{"num_hidden_layers": 12, "hidden_size": 192, "n_experts": 32, "experts_per_token": 6, "d_expert": 96, "d_shared_expert": 0, "hidden_act": "cubed_relu", "moe_layers": [1, 2, 3, 4, 5, 6, 7, 8, 9, 10, 11], "router_score": "softmax", "normalize_top_k": false, "routed_scale": 1.0, "balance_loss": 0.00934, "balance_bias": false, "router_bias": true, "init_std_router": 0.0273, "lr_router": 0.000942, "vocab_size": 8192, "norm": "rmsnorm", "norm_eps": 1e-06, "tie_word_embeddings": true, "optimizer": "soap_variant", "learning_rate": 0.006, "beta1": 0.95, "beta2": 0.99, "batch_tokens": [65536, 131072, 196608], "max_seq_len": 512, "train_tokens": 430800000, "max_steps": 3457, "dataset": "wikipedia_en"}
Below are experts of layer 4 (counted from 0) of a mixture-of-experts language model. Rows are named router (the router's row for the expert) and show model dimensions 0-191. Each number is 500 + 40 x the weight over its row's rms, rounded and kept within 0 to 999. Numbers have three digits each.
After each expert's rows: "comes after" lists some tokens at least twice as common just before its tokens as in all text. This comes from a sample of Wikipedia text that the model never trained on. Tokens count by the router's weight.

# expert 29
router:522507426381476523528504547479468509521553470440454484477450458523539519538445453530436460453523437470484415483535506452464485480489471446539458539507506509556516534529451475493488492486487464519438472541436456482488549479455558493513549430565466453511491582458489499430493494459443580507513477505541476548546449585534525514546506500485421465492450514421499547529506473514567441603559476480415432522479492408553547564513495503467490567501560490507510489525472496543508511500538473522511509535481496488525537523550592554513476478500495514417483523551462534492509491528512442510
comes after: "\n", "\n\n", " in", "  ", " 2", " 3"

# expert 18
router:496504486540537530565441554503526484517544483460484545480462554508519485438496524529459484401550546493554578569501506596555494509512573495518480474551569466523486556455465439539527571449448488449565473465532501537443411554530523474458489485468492481532496475526497417454455519513548453507465504465426499406513512512542537472409467499492488463565475473478471470503554513466526543562441486551509535524506440551582530543508497528545516448485560500473506518588500504455550475486505542501492525502486488574464490539537539546552459518590467495444513470471443530498511521466535501554
comes after: " the", " a", " and", " The", " his", " was"

# expert 10
router:573471558491440482524544446530554508475458581426480474504509464514535443536518520480509505508513571565541551514446529517512445436519410507539561519537509538487529484470441502429584516527492540554501487500514519466460429462426446489500500518510497491459546537547471464468496527509545479525465543565470578519479602451466542484528482477452477413523533452456504535469521489428489499462552540508535561484541532438533457578611505507531511560520549502553548548532471518558472465512489551512527551472485532518511528405553497489467468536477491484525485466526514529530540477555561542461
comes after: " to", " the", " a", " and", " was", " in"

# expert 14
router:492477503495458522452520492475414529518522485451488458468540589538433619437500435539552542593601500492484522452513515544460568542507523539508461490541486462520535500495556472501425477498508555485460517571499535487495458479440520473490509525502514465543481518478510475448486474524419526468490487500565450486527519420468493489435509522513473477506524534384548520484468433500485430501502515594458485522426530497436452538445507488519495542480528486465480511505528517526538534469464527498502552555540480540480404423553411500471494524571499522530437482547536526521495463432553479519
comes after: "\n\n", ".", "\n", "=", ")", " was"

# expert 26
router:482536478491491493510528553488485565524432499470598522421427453555497534391516541531429473461512477542527505537418532473544506495530511484533566544498494461504492492536504478507558552534514530439577526468422429542533536627475520463540551449496501510469435554530508470506524476516513465526482506473495471471529514504498556540433503529444538485585476554546478436496482516467468500556461440522532535454468571483494545540436531478516480428468463508592469481468515458558476477528528507481572542570467413491535484530478489479447500465473561534541472487492441525513508476467540501531
comes after: " the", " |", "-", "|", " of", " in"

# expert 15
router:447528501508476514498509538549505551581523573547587472457540474536523542543517509594462422501537425538503510482550531523452493508485521514465514452576479540489530509445514519554570511580440509478473468497512428476477479512562479484476512548506477493517510540562422471587473468453564586510517488461548541499422529473496527447491531445421518484464478579484483470487527507477515573442467472512466432555479551546512428502502511569490499477492514549466518528453467495539493437430526462507529608498491562492498426533438529477462480503512508517514513537491459471446534520466445533552
comes after: " (", "–", ",", ":", " \"", " in"

# expert 7
router:491516541503442561510440485478496519491456546484494487443517560578527533525483512544508490531508569521470515493490532560479450482532508547513522495494461392499577483557525564573529573508477506546574499531448470439455514486469413455413488559559499494479468535525496519544464487549436533438459453437420476505456559498502483537458494520476519471492506534505444461625468486513502480514538480526506521570484494483529504508527546500507532496505512505483487525474470574566486530501483452498618557542513562503575463555407494574492493490523489421527482531550487491428518531502462518446
comes after: ",", ".", " and", "\n\n", " as", " that"

# expert 3
router:509492526495522512464563514481520519489469495465544471458473559529400452531500508493529518508523519485513390520463545522449533495542496532568528484538463585548548425545398500444484527519474538513465547478424493550506562439450513505553493542524464567467504469485539565509465439466476462484471540538546450508537484488489502532557447505473449526496493534446529553558495606404553420429521476525487534575485487398553455569526494517481479509556511487492488564526535487520499545504523561512530518529493468410439471503524541450518496513505482482506518459464495503441529427466490469461
comes after: "\n\n", "\n", ".", " of", " in", " \""

# expert 11
router:524553479548438544496478539475487484511482517471528561529533504563513484439502481512489550524525458511527460471529514475463527525517543435402437428403514476434546433509506482488495463517522526526457512421464524505428482625430500473534517555500498506501483491534476429464559455548472556438545539497509489505496502473484441452464511498427494505525526454551513460432503460506524438504478490517468476546463474492508460531478585479434554551455574471495577531470551539466547523513533494449502422529484531471497506470550440463486480498479473517517486486611538495579523485432484511403
comes after: ".", "\n", ")", "=", "\n\n", "  "